{"n_experts": 32, "experts_per_token": 2, "router_z_loss": 0.0001, "init_std_router": 0.00753, "optimizer": "muon_variant", "batch_tokens": [32768, 65536, 98304], "train_tokens": 735900000}
Below are experts of layer 5 (counted from 0) of a mixture-of-experts language model. Rows are named router (the router's row for the expert), up (a neuron's input weights, with its number), down (a neuron's output weights, with its number) and show model dimensions 0-191. Each number is 500 + 25 x the weight over its row's rms, rounded and kept within 0 to 999. Numbers have three digits each.
After each expert's rows: a language model's description of what the expert responds to. This comes from a sample of Wikipedia text that the model never trained on.

# expert 2
router:508461527468521500486498514467495494499496518479498534482489484516495522502483489481526519521483513536486513507488485491538504472517483503472491459527470526474506495510519523496553482448502451516473535456481534502516499529521502526473521491507532563483476523496528498481507531574495522496506513539498499512468516501540521477502489494439473527534474518488544467559476477458502511543504527504478504522524509519532480519463505465468539543527482539508489510516509479533511509487483510468486481517519449492479553546480486475502521489500512522564520500529464476503487518506500451516
up1:531497521507484541481506512504499547439462526475529498499506508507532517543514481499516524520512500505508522466498438515479469472485503476461517479504497524482467493489493450513522481465491501510499492493539512489541527490499512511504517507499517501540483513502479483512495484520515503496543518547512494477451504523502510532515542509467539495494478523462525499518501460502496501469538520555491516496486494450492516515498489465508522531501548445520501506521525504496523484498524469492472541459513471495536440533448487431527440522514521482471516510568528523508512504464513498491
down1:520463486518483480468488468498549545501495499536500457480551484511434541507471506489496482521531493528520478524506469521500477457443524512512552501511502505504469523498513499500455478501488514509498505534525520515512562525474513505506438498482468483508520492526472502501501482483466494528527502510480534493476479481493527516485524505462490523535547534460522516492510520497522485505533497519552487543520437489450477489512508540491527500494484539530472559490488487478444498493524539486499502495508494496526495527477509488475485525522530477547513514454518489517483527475475492500
up2:538510484495524462538496534449497547491489506502511487470521506512527504475483527507486501528561479503537478561482452548497453461557506478554497491540528534523481501488503518484527506471493475526520502507554528460494538532528522495527482531501518478498480488522482503502526510484481490496539441490501490522524497515466480517501522550486477464482494480505513450473493483455493530477553502466511514484518462498499511515503504526475523512471483471492483538537495464485500538481505505501486500533489505502489466483546516493452476526492515519542486494474474472496514509495480530530
down2:494538484492492504509494474489509479464487459517539537513533485468477497504472513483469511496489514508545502521515486506580543485480483494476501554498473493470521470444493466529509541442530469479482528481474491491464466541464482533558477484474488494511486509444470517513477520471571492546520539499522479503530496516518512532490498510520505523485480500462521493508527512551516501465473505458506466508511515554496503488474491542527512480514485520482472501490468537509504524515501510511527528509516510484508488461483466520527503471505469497482463532514489505473476488489489521465
up3:512515521491490491496487500527510471518499438473535504528481501543430479531498487500457458526475472499504486520528467466528445507471568517492549535529502494490473478513514503548519524509498461447509526507516514501475490497519501466471506523467504478500502470466488539504524504511490518504515524498455515474448492529533522496495510510508484512514549521522533473510494469494508499544505542517487458501464471513486469511488542494494505484508491463484494544531495510526488540506486538524476482489541553516472524527481508495478496536512498439540492498471505517498486514520454504512
down3:521532511491516536468477459517539512537474473504508487458511503532511507483512509571443468512507436462540515487486516547505526473499537509515508524483496480562489508498492517513487493531491546470497467503484489540508488479488502452466481477496459516495462560504489530518480510495504515518456502494460549543513486480534469467490492500494482519494484503461498519482487495478467487467518480501520492534502496491523499488503523432505545536529519499524491495474539504478503450508493511472505502497482496480499463472491484503472470546512466540479528477515461524493492512467482502483
up4:455516516495539521497476523484486467482521473525514526509470503473468486513455478446528513504497500501511509448544483523501486495482538515534481491511551519525496506501513523509537484565482499470507508532528501509480517524549496510475505526534486530554467469515499515513499487524497481491517498518507497488500514525489475479495486519500525493484472503465530498509529516503551471484514518530456502478498506504507531490510519472468527517524495509481529526479452510536467475493472471444489530490464523404489482506495478492489452461473515456486507469503494486568476464508525526520
down4:523501552484495475447511514461493510494483473529495480484456534460534510483511535499499468482495514530529478498458528486487508564481509469516476482503489501459492506503481525548477473459476489540515449523482507522488497480496510497472512519489520524452520540521492524488482505490467495473520466443497494524484491494476505479506582445495457479526497519482487501504472513509486468496490496520475493550484492512512515502467483470490513493503486514541494517465544448546500535526480488511492501517541487517462548511532520496507503519489548513567504502505479504529517511535496480512
up5:491476490518576525494499514525508492523499509532509487500475517526434496521483464485526539457478483527510513483475471492542488481505453478515485478466494488500507495497464504523481498504515499472533473551492503447472503494527528524500477502528507492487512506521542488493500480470483517517495520511465516506478501498500523487528535516510472512484493521476517521475512476513540482527525491518486445494451505535510484542448491454481511503485486466507492468517448450470496486521512536506492501495481508510464477501451551546506525493532427480506478516511524457476499534487504564534
down5:512501504446500512498532498501497500498487521503532511484515550530481501519537521516493508474576515508527538515480503484520502513504555488497510521463466497458462485522509499531456516499508520484494468532513490526516497493532507484463489490485474553530511474500527526470486485470468502552469472566469507549501489487510495505453464508562508516548489534559452546517493448469468506497486491519468498547507492495496490501539494487495485508496508489505486437475461513484490496532521518515453506497456471523494519465507504531477497481492470513497492503525466518520526509513494492498
Verb and noun suffixes

# expert 20
router:545548531501500498514484486491484524507519468527503473493516534547519462491525501466495507518504480535486474498488496479493511521480474473469462475546518556518516497453528496510554514475501472504476544455493537504485495538515511512495557504503533521507510485514489522492537525546530480527505516507531478471504503483523502493494515508487483537512490539497525491552489496555522452520456492488449519485551488505540505511473488466510454534527509542466488541502537473512483473483515480488507525522482441490491515494476478488475450509448489490499501515491501505466465509491519479471
up0:498504495544550503486510476511546538541539477495520508475545489479533462495510497452481518464502549546516483487537502539536557514501548492537511486517515503454509549517531471508464485513469494481519491521503486461465515493530518496487495513477502481450491512533487520476490523495487445495468524493500488496480478528537504498511504512515479449493495471466502526455503500492493524489495522542506517496478438506486532525501507534530512528520511510470514489466476487503498510498548533514487503480475484478511452499491493461483474509496461526476502545526458454449505508531522485493
down0:482480513509506525485525499479499453494529498500484511484468508498499510471549553484471483496500515492474513520479530517472506503519493520512517516460503518445465459450476471539523486493492503557496510495535505496523480468508467486522480478466472558484507512429453517495517490523511480488495513529459508475476546436458536513516525501513497508492528552508489459535527455491460431485494486505505483524497522468491528512481491502502479472489517495459498497500497516489469515502498490471502511508473543491522475537540510495495511508529506498528537487520462544490492458472512548465
up1:550491504560515521545501524499504495534490488493527492492552459454533421514521521455484481494530525488525498493527473487467523503533504480502487547520514490517536513486486473541469450500505527534500495544459520480490524521501503514514505456469475522504491527527515487488544480510473516498486464492493473455495497521564485503468513530522527506483519509477500485460504484508509493493496471507507499477500490541510475470505525506485507516494502502487454538527509514504508494504548449515489531492535517526519483530486506480496499487515502522464509448488511495443430448470497492486
down1:491489453517519502480497498498469531466533501516512480494516493475499501559493470490510481473510506480550454522534493515505521516507509502511481543523519515533561504553477488514495468501457517530481490496503464480453478504507498542488479463475454547520500535517533508494504510497506468528491510493493477560497461459497491476487513533483512506517488544492512466498524489525496505511518478471524475547472488495528540547480555490533510502506510514461496481506508506521519457502520490550449541460541508498541479488449522477481513522468481502462532506459527503493485475501496483462
up2:518460497477454480534510508523540508487494459424509504476494509517518516442472469497511514512507543532492477492468535488507529463478503535474468488519507577496497468474484510521452509494548499484529511474499537508474518539491486443469471515480485483468505524485485472474497495472515475497524503511498491507497522529524546521504522469492495534494509513514468513503499490486547499461485543513487520448489471479483506507521524493516519503461470488494514474522496511508528536477515533513553469500520506486481458453495490467484505490516518470544472498505458470465524508530503552506
down2:483507486499526505446483486488509473521518496491539484486475473504492499492509536533511467503523494499517481501477531496504471471485498455514488530501485475472508482470489532560507514459503487474504505490517511486470542459522507519537491477504477457465487497535560500556519489481472490454475477496496539534479539515516433510523501513482530494502518528499495483548498477481501517457493492502479514548493527486549516499519501466477542470502515493438500475533529503515503465489466473541492507491501508498489495520494503442504518547487484504546501566551499534457462476479503495487
up3:485467509438510490540516547541491497484522510528456444476489498472488517466489494474502505495538499491492497483495498497469487516550524517524464537520471500493516562493479502481489528493482491516513518527507485500482480523458439535526497454482504488528500525474490514465508501501500526494490477529500498454473494514511482519547484466497442513521495492502523472489496508497508517467476452452575474482501542507516508478510434468480499464487519568491515457526501480532486475465531506481510523502535525532522476523477489511492500480462516495492514507502503535508501482546506517482
down3:467472502494515492472516481528517488515475509494486535536465485513491496486517487503473506519567491527519466526515492503467492505542497511475498498511481512496489488528485521508498511491518506518513516514489507450495511472472517531499514499495486451458474546523474512511492474521508527484451496502486527520504554482503487472459483504508452506515525452502506495539490497495495486438519512531495491503504475458513495541554522509515533505548503480458485578519492503496506491495420480490515545459536510539460514524463477539527485532475483486501519502504496533501514425469539485511
up4:500473522498506513475503514549465501463491513534458493479510479504532479499531494501475484505504472498523496462526507500501507548519502477509473515515480501496493540491472509537515518516502526457524531482466492493440514494502507535527483524487506530482564533505497500474463489508489484447545485483492530514504505506513474543459477468493496530517510495473456523507495526467478486496463503491531523541534532464538495532447457510508519491510494485515505502478491482448546513504507513480473521464468496499572543535507526509507522485508486461500483564457494525450548517505517492512
down4:499476480453489467506530490481505536450469488473510487432528510485525547483473496494509474533505537470505461531476489444510454515485517493490518491477470471487533470497516483485492469525488493501540564479518456515506486531467524498471490502464473492471521529503466469446493509498514531487520504498502495481501518463469487512535534486500488534504456482452520534484516483495519487537525532469512454548482501508476518518471524509481486511495435489492488484514473517518449478500509510498520502490491483524487477526534485510488484473492515466489443522499505512482463554494536478499
Final y endings

# expert 9
router:510473540496539541503473522476494532461524514473476444488503503531510433497494505456436505509503482524489551490478477462537517481556515486497508538527539527519505524500489470496500474472462479485484494509476487514476505505497501527502469517522516492511466545490494513431546517520482468526501492506502486539479547469507469452487492530462507495490514524498516461490491515509536479495481492484511524512510507504541528533508495452501553459490485501510524505514501475518511538469521497519553512469503545490482479510478545504495538503507471506478506510517473529487553487540519500499
up0:506492522515477504505489461525474491463510514500478504498533506501491498490494483478478528533503495495498516518529496522526483539516451503493531513473509481484531513508426469502525489502507506518476485483502508477510507510531500506517487512537517534516543492503516508533529490548478495429462516535475441509543504502460501512500522530492502493534503488516513487492497511566486488456485514454512499491483507497476479470445542469530472542507514479508497501581493463544483489451529461516522515509507531532504485475505485494470464447463450545498531475490524532516482493469512498475
down0:520473477514531510548509483495448503520497529527509500540457445488478523520490523489504529516518500488545482502520514538464485492475499508534533508464506510514493544518491489529520519484458523482541500497494470529511513449528476493541522527540499468503506504511488515486494540485527511489484467535518477518502494528491536494509513525561507502492497475485517517487502524531482485448483528517527510495550481503549497504560471515501490458505469517480517465498499483482499435495458540502511467492478493512512505500515483479554489516561506549523551479491498491488527551473485518527
up1:517486565473447505488532500501493523486490534458540525526515499560527482540479548513495546532468505498491498503558504472512457479494489485492517482523499510473487453496509563535522497518491495525481474496516521523515485508503511480545497494500500483452507515521483505466536488473480521499486473489472507504505515514473485471460473522506543528532532548485517461485494507489485484492558531516529502494512457446480533465498518528509452475502510487499524516554516503520514503479484475532521507472506512535494548533491461488509510513501480515503521541502519494537475456460510483504
down1:494515495473536510501500512502509472468533491513529500533518513495545491523530522494507530491495533500467502485521495513525454482537506486515441526512502510523517535463577524511507515476497496508450476492521471545527524483506491512481521495512523504508482510489529464483489495496481461485479527524493574485488516441516538580507487479526522471476483477498520497486520557467496467474517510476517536551460501536506493516468465494492536493488488488525509463507504490472531498496500463478453499534470485450537495509501507506491500522475488517466495555476501514513508535493463484473
up2:494483488512506537515520496504516491514494506486517502481501500484490474497509511472437519510472467518486520511506534498494467510486524521491488484504491510530488461497473526502482503470501482455497454505514473500490499500518491495489478494482491534472535521491528503515496506528506508495513507515494521494499559464548539535522527511468548524478542529464453496518479486506503526490469468487523478497455468488498502497462413502456515516474487511509449486502498544514499545496483511503521454485502500456498482505498478521500563516456539515478547488480466461483563534438506478565
down2:509478526525504490496476525500496518507473490462503499460463515501521465457444493538486514518525508480551511503491527527492513553510505550559502474475506492493539466505507525476499499551476519480499454542501486485487518519522457515459528557473448491462472485514509510498501498459474535541508501502460492516511497464519502528531488479494479525449523498474468525483503491524448471449503532489482507524540496479504532501483505518511504478502481531519504506489528534487439518489484500535466536499527489546502537482474462506462504528532527485493501507513487476521528493522498471474
up3:494526506493504503482502494536528545516478503524544473495448498500495534487470506468482516547543498474501489464472497497499502535472474512513472481524525523485509461545483510482484535530475477470505467517458527557505563502519546512492500515554496531462498471498491505522523502490455485479493507511485516502491482515500529514502510497478528487481475479475546514543553491502500491486542483530514490493508549508514518489502503469499443485492549501523487510499483484496461536505512496464496487499532495498502541497451505449484479503452534531466525548472520513500456474548498474540
down3:534494472503505479525513487476493494474490468483468568513485534504500487516498546481510473466539546526512507491501531508477475491522511454497517470530452471482476564503515485452524494512502485484489521501483517469516503467494465464548509509506498498484553463498463536501534540523478497507505505427480506515470468474502512516501504487541538494504490487508491479519504528482525477506510523489539458505465547515519503493471488498497523507486495476464528504502511469467532492482519514484526497532503489521504525517458527516499499475488502504482447475419464502438507512529490527535
up4:506511506534506492507498464496498484510519476490483509527529475540491531524476505507496511478510487561510498496480456458513532510471507484449496563479507488481538468503460495569488510514473500500527459512499478496480500460521551506521537505485497430546462451523534513511485512518516488497472458541484452487508535547503510492507485526503511493452493490503489513500491458517543512502543502504512531509523495476485497527515464480527469534509481453505509523534493451517497488517517504511468485534506516493464487456508472496477508442520511510486497490454512532490466484506458463486
down4:477492523523478484528521459477515481551503488496475537481508494534450502483466565500507527479474499498466451503534489474468500501495496509555519485549473505527503490508515476514487510490513465505503469550485527498529528493476530470467493508494507473482517540470496513542524494491528471464539503519460490477488443472520538515509499508517484488473486516507475472479536462525486464512494552495509496473496473461544482506518466564488441487527497502459487498493508505508546534484509477509518522483483494508457511498521523528513491477480478527477520476514541489517529468542491503544
Word-start pieces, table pipes

# expert 16
router:548499498516501460501470493488478514517515467524481460502470515499459478496516519485465503515500534518464482528497513506530487479513466474464456484487509548496494509507493462480491475471487504465455456467497545482535509534437519498496522503527482480470463515507489519479521492493466476535537534492494476515490535432508506454490469495462480512514534530448470509496494492464517500538502507500495515439493521499525550542495490467488463523497539512447474543515505498507487510490501520482528493526516510458497500503488466509479471529488461502461503493538500537502468490513518454474
up0:458518554463522514476498517507509501502481507465460486461559492512536534461576497478450516511503530503487498506541510504507479483530471505504495488514500505481537471481482450539500528496477501500492494475523465518500495467531502475538497533529476491443439493529504495511537506451514515481418471524498464484531534490520477457500480521500486500472546519499476504487490454513500492534500503539487482483496502550529502508491513506519474463462517526507500487492489500476489526549523468514471486483476510524463495495480515479496487528516504468485531532483470525511515525531485503505
down0:545509522521471502516475518492497511526546501503488475496470475464511551477463485517462489501497483459480470490504552457447531506511553553521515499493498504509497542495507473472505547508484485510530495418513483513501482486510473463505511502476447491499530478496481534515506565483493493492522497498512525510473494482483470501511482495521513502508537508476439503494516455507490494487529484518504486547491500473518523490477508510538465484516487494474512521530519493485470508497536507501484474490515523470455494434507450518499484521437534505506508505488524511497550507541526545468
up1:475475550528531510489532476531512489495505479516500494513499494493517444561513488517507502466496505501466515520515508529495481499505471498453475527462487485471532490489529480514523505479529499492469449489490483526479539476515511469529491491519507528434499462483483549489507539488509451507521490495498523482517479495477479449490511492496505521489509505441496469538512470488445486480506497467526517454476558507512563503520515514511539521463500496428461547482461504510479487512526532501510478474478524515510521482488527480438500508475498497536489453494521516490517495478519512518
down1:481525555499497516523512481521492517483524459500519463482492566541482534519491453509542549503507494539500470472496466497487463462516503489541529479488496529472470493469494456516471491472519472486479554480500462495531489526506515462537545535526508480489491505512500522506504482515494525498562506493501545526519506496529542541509504498474484501511449495477497453491501505501474534535509531504518476461515524497461505525515507495512486491491546493518498452490526521531510477537545510482505502478506472525448514487507500505519531489491516528503495527498482527467566492511523556498
up2:486448489504506478525508505539462483502526526538528526490512540462498437531521514441557477492496491473498502480483487521494500477532509547461493441477506506487509489496493493443512549488489532527480529476494514513495517530514511492520503457483522478511424514467480507464532495536524505508513518517500459507466491516463507476499485512489510562540459477514516488478491480465474484466489503482490500483474515503517454491504506546469499505515511484517475486489498521491505507455517472535495491504500479517539488474512461480525494527508450538526521518486457515489480556499538510498
down2:491495520523466478447495477487509473481459460461455511485464513522486493500529503515484503497517515485490482472540520450515526516495496524497508440477485473481521509488443486493511482518499481549517483478553505492535561561483495515469518512466466523472508499514498472505485518497486478501452473482523520460537484495513473534513489495509484489541554467509496516485471563445498506516508529523502509483535508472464476533456489506535490515470505517501471531523495482487531465464500513479479507498516444509527487454483501515492540510509476517519542484527533501501481461515512489494
up3:512510464517470514503466487498506547466485500454493504528516560513534501486508463473488534537522529509517552521508498521479520498453469527465501487486468457488473510504493497507498503503482492496493521474509514456494530521489459505481512454504478525502488516509454502502494494448458486514501452520494516525503541496487470525471486515473505536520493482557491527471488499480518496510446539493472492539537459524524464500510530551439523480458474470486496510499488507500526533512512515464527535499543520473486496473517489501464525506435494498532493483501504559522528515526501519480
down3:522511474486474519498480523484493509510483507511505536460520500479488470547478511537444476504510499518514499458533512541461489487539506554513428498515498489497558471453499532495543499527519486482477486534505468490517496572501457497476517476471480491474445523509476478487509504478493501547489491516475509512507503497491509510490480568521500516531465499531520541499512473513530517526483479511490477511515506491499524499537494548481520509496471493497496504494517473531479481534476552473491529520473527512511511518502506491498534477543482491554489484486513513503555431463514482521
up4:487553531443499491511516488496483529529503516503518511474484501531506498497572502496533497485493488522527509485532480510497489515525526481485517527506476531510557505506484500524517498497486514529524521526549500509482477468481533504453485482456528507478513488486476519479543522448512467522492525522493473522475557434543453518476526518480553501520513506538498483467510494519473500472528531490533513501492501495503501505526533531476497485511534483526498526477513466516519538502497516531489472521518444450524446445475509539464525487526535516483468526480481512498520529485502519507
down4:496453529463512506491543498508494492547539507524475502485486523509504514474490509497516515496491500438483476480512498526515514496498518488476524495516489467517486524498491520463494535497540511550497473497515495533508486485532494522481481501514569501521489496492498519524487521535537476479535459543475493515492485514550485551435531447517521495515502485482483514508446508540483527491497527535513505474538534471525466500491547520481515468509457524555493516470504458488491526503482548499493470521466528461483535524511499527510540472469545503495494495521497560472492489518504545489
Pieces of rare names

# expert 8
router:529429560477497491486499491491488538485518498484513530485467507524532506515469515501528519475477512539501512543530510509519493481522452460495458499509501514519515504522517492509505492507493491472466445451452541492504477537505514496514465509492547498478514477505495523534493501519496472466512505526489489503481518429522496527498515507456504503500526522504525466481481451493487454528497453497466498462513462509511454502455487492470527526441551511508495516509492498499516515486521484507511520516516480499500530486460496484470476526473447482474523533505501514463544502508435536503
up0:511463553437501497519485489476497512538503480506475480511542501502516531535490515476497501437490523522526508501494527495530495511477487499443501463526513487491491517517512562475521511494489471494494503552509480483496476472519542493502498477479526487468475526533514434477501466516497471530497473527484511467508475489482567476468524516540458490535513511518481486484475500473505449534472481513478528494529522460547511524513522510500544536492481509467556482502512451500501486490460488525515498481462514550487480510462533513490507518477503499483482507544494501519501488558510501495
down0:507477520520464540465464496500507514455504509486522518498461501494519511503514483505493487516516520514486440505507508534507492533480486461490498481513479503506458539485470493466526498491489513510574471490499494512506523500467521528498497442532499480527560519523485498482515505457537476494467504480498541498558517475497470541505517508502422519491447482544487491490524463515503489495496507469472481465494440488495456491498508481500546498528528469512497426511501496498513522504493488494507509517532523546500535500559495491530487502487518484456525473487472502490532511484491484445
up1:502517521471530514526553473429512500491499456532455529520528471458479504496553482514484476522542488487539497485482524496519505487527547496513477478507476519478533518502526478481531510481492507494490533476481497495511490499503511530525454455478486497474536512503458490494493490545509537500516470526449500523500526500543519467487490487509424490477479534506490520504530446473511519487496448469507437527489524462485487462484485477426474499505474545482530475537505494503474489475515489507482493502519521499498483471503513494539524517498453511474501497504530528505475510501509513504
down1:496508482504476525529537512494497516534515488501522474530485500502490535501478542503498435465516503531499498492496510495455497530538508480517487467563480529538510538458515497520530479523460454433482509459497495530506483491496480546518519525503465556554508508499480486509493487445497519454529484493532441483525482532484479470453471513506473547520513493476419462477464478468528513495503510492512493489493491473525537468512523532529544469490486508474503482515535474480494486484498501508528518480516520500525510478477471530491523508536498493512495505487498488518482490499489524476
up2:470508521458483464519515474478545477530459506455500481483463473489502522493501464475508522483495489473503496518501519471503498463487462474498489456513461539497479477489530459503567473475541493515518498516467461472474534475512555463563488493497491524487458526499505502509459514506485493484511492509437478485521492523486505532428494500482496520489495505504541509512484428522500491495480509484482490427505494532517525490490477513461497493485511511499509441519516515521506542529492509510513488495519469515508476525474524474493534526498545474467486540491494503509469513491522514536
down2:482509510508528506492501488507510505496513477449483474454515525476484474544550505487493504494463496492512476565513518461495503523460500501557525516471553480522462465530523527539509549529507462490514493487513504464500466470488473461507472500494451492498540502526502490533537517498506505543518514508483480417468470447508490510504478434502508476518504527526534503470449494490525515532498478483510519508506502483473541503499492518507470533499517491493508492494468526460525543476523520479480564498490512521506485531496503530468519483517473485519532534491496490490525490543497507513
up3:505509497476484497522520474482488507508458470491504519475528545456506524483487477463482506537532457514463510493480552483480521504470554478468512461497553483491503452472518492463504495458478488509484521425509477494503505485527433524454534515503492480502524481520559443530539528499493529530520531524485524545511469502463533482502495515484507482521519500501528477474488503488484537505503497487470545492501478457495520497525542495480489529516509518490512500474526474484493486521537484520532501499518519493512560492448488505491506530495496483495503510466505478513464494512475520444
down3:502464494513497480487479475513477487513493523493513517491503492526456491479526538445466566503481522460505494459528477544495553559481445486501534511522481514482508487489509523530499533515445517504443448484477483548492512549515509491484507487522480446494483507498460468525504537447500510539533503490474499531511492500471476503480524421509476501485525499529550531493517472512500487515480487477497513538536505477478473542542469506515502513468489516513484498503496494495486453536497498485467482491488487482481484513472464518502481464499483494499499526491473508518541487466476503504
up4:469510493478515481536461464482481508478487531519460515532494525501538479521513485482512464519491521498467487482504504568512498474517489470516475523480491498490489453512497534537499505496505538502480518499498492504499532472513489496519507492525498494507492454512485448497454481496518513492495524544502514564502496514505506516474455502491494502497487512472475485546456494488502521523493488533508482481498518463509473528521548465491503523562475477556486554513542551520460479500492510538538494517472510505536503492500480459462467488521537521540480468492456498518464530517526512579
down4:501513534530470517532470523477453557509492527473491483494505464526516537490482482484478480520465489507515476488512504482494490505460519481519524526497501513504509478528498506493453455501495501486511467485539440480478484481520487496482528513521497504485469494567507465491502451471485546466502523521494518477517506522495489502487516536503522488548526510534527466486477541516453505481535539455479535514488471513506497549468523506500512497509532502492474469548516477518506496500467509519496458478502539488483476516502491518500537544570583519497519464493525483491472498504507497456
Article A and er

# expert 5
router:524488521467522511501513498488496497476522522493507515495474517518457471497513508494508498488492463516432495504504507482523497466511485473485440501517530569449493478503489493482518504476477439505455477485470531521513496558465527510457535543504477480520494490518478495508527511476468471454518526515499497476478511512517533484474502505474471472515560564478545504540534511500485501484508541476503507499540485496544509474491488489439514514505446533483511505498520496524511530457477505503498491506511454503501490506468501491472468514492475519499498518536502548479524486448448514506
up0:483476521503471534510486488534510502514521484495530503524487467521526470480491534474520521461516482547489436494519505506471482447516511473519506472479543522518450524494504513497491494466487504520489506474471523535441482494486531462520477470500502488462525514442536497480510519489518470498487519486512471530530526525519518551490478483475470485478504548564515515494471487495487463483529518522502550523551501474479437504473477521524526525473485483498510485526505486507510496513498469531500545522505502500514448494497480471491531520522523456481489520463534498494446472492510496541
down0:496480518469498491506516498465484451528510492505522437498512522476508510454498490542515495508500472501490533527474525512539491531491457494500530477500464482467503522510522510471485521516464516528494493465477467483492485428520497468502510535518514476540530489460501509468528524483451523529538489499449526518459504474506521457504483520519519498556485506514516529489538537537500529522472495504491499461488503467546538511476508513454477508562494519502478459498488552533512515464501541482534518520458478517479472495488490476498518521471532503505496439478473504505505500518491482518
up1:496492492512501548485453523487499492488532533482471537503504508518480501523498502501531518452492509481507505517486456502477471493527448491516475536539495525520504530542479461479468523449488507498507510481502512481507518517524471518500473511458480523560504475487510503486515513519477475442472533463479488492498479504496553528510484513505497539490534510520479506481483480471485479499534460562451496450482448534522531493527541472483535512466508483516517434549535515522451493475518523491464514492496484478527513534502508482501504503515511486472432508493507522517475517520495518518
down1:523445465503539510525525539497485493551466524516468483502502503458465520513512480512469478511543510492477481539521474512545482464501526524538515464478446547476510522508494490493498505490521470500459463498504457486505488501513538486525501480502511520480483518528517507512516450487495483544489477520457498568497492468486545496518451503526508515502475516490521502544508454512489495518461546533494515508515515475460486509506512510510507480480548489524547527499554513496529555485488496504517496511534503542523504511461484499463541550493484490487490526455505507522491488534475495504
up2:546518521514528492496545471520484473537506509488521418529504490497463498465483516510519502501506502484505502487546508507470501479484443495487523496470491511515519505500496457490547472497530501515464470479475526507518545499461472559497506516434509506477493499515490498480474478538470504536490525521501529463506524522540546532491446514536497459496500476485474496510517544446458473472472488478530453499487510444543499516477536487483493518503515447472501532472495532513478521487485483491530489465517503502494479491532482476500483479499493501487509486517543480490496511466477487545
down2:443461483513530525493521530516484473491500498521504504517524514566539509492478515494501533487494518503508453491467526514514476485508515482510508531524520492548482493495501490505495466516514497495501536461511478491550503484419557454473508495522474517468471505490530535495501503517448474505499489491504492491478546529524491503518500496505505522499476524509498483486506510483515482518552490517445466515510535513481485449538474518553539494499483544476519488502453459526522479492456501509529502498563501468492478496541518516535548471507463503514486541491522517512508546503489483462
up3:504465505564489461484532471469480476520526526553497520493530494517488470476495504471458469515510510455499499485481462480476485474489479528502490499525504544520528539515524490514531543522440521490525494481484472544493542474485527488500500513502524533499486538527509485506499537474559454497508470502508480497486522506508488477456450442490532517514515492529501456515539440474514482493489507529529527514463495512454533458478521497488524504501534529488514504473482549507523541505521511503491470469492541534520494510490501512465521500494515502494504537493468537520535505495525523514
down3:502483508485509526490458514499561529497525529468478534513472515464518514503507510510498502524564467499553508534465530516448461496485450513500519481526451482541494502504491489509542499524493494534481494469465480500528496541500453450459495509464480517449485521540536508501518514534539478548488463476517513486499517488513496512485489550473490520473471497470519491475478507549469451572486457498505521512533507498525479518473515483460521543500516537491483515498519510500479493518521489478497508513449522524484503501533480485504498522456518497517494500510495487533480519526510505507
up4:504456504526474468480490460504519467523476465525486512515505501513519545504525518456512533507489523516475520516499500496469507515496519551481441507507456477510473492501519458526496550507518515494537475492468468472506516475539504493509506489486471454501451522525480475526454490454493504493533512482518545506487504496509535499464476539481542479498491558491494494513496479505502488477483494490482463507480512517484482513525445523540462483521525507502488515543492501513452484529499526486561498508490465565490528517515492465515431513525473507455466503503505481541472471507515480510
down4:513495514508507462508481475535471491544507508489477447501436501551473496533487474515498535530517518511529524486448504503519497495504548490528494510489488485486498477478523529432512476482510519525490462489476490454528470523528502481489550513462505532510463489538477488479467504514509543525477465436539486507528515513519527477505505509506482513497486484528537473507489518498490514486494494492500509437469523503528525495535484441518446499490512505484523520500472467456494532494488461503439486489485521518512524525512500555499471463523501518493455528478519500501526524470521522497
Vowel pieces in names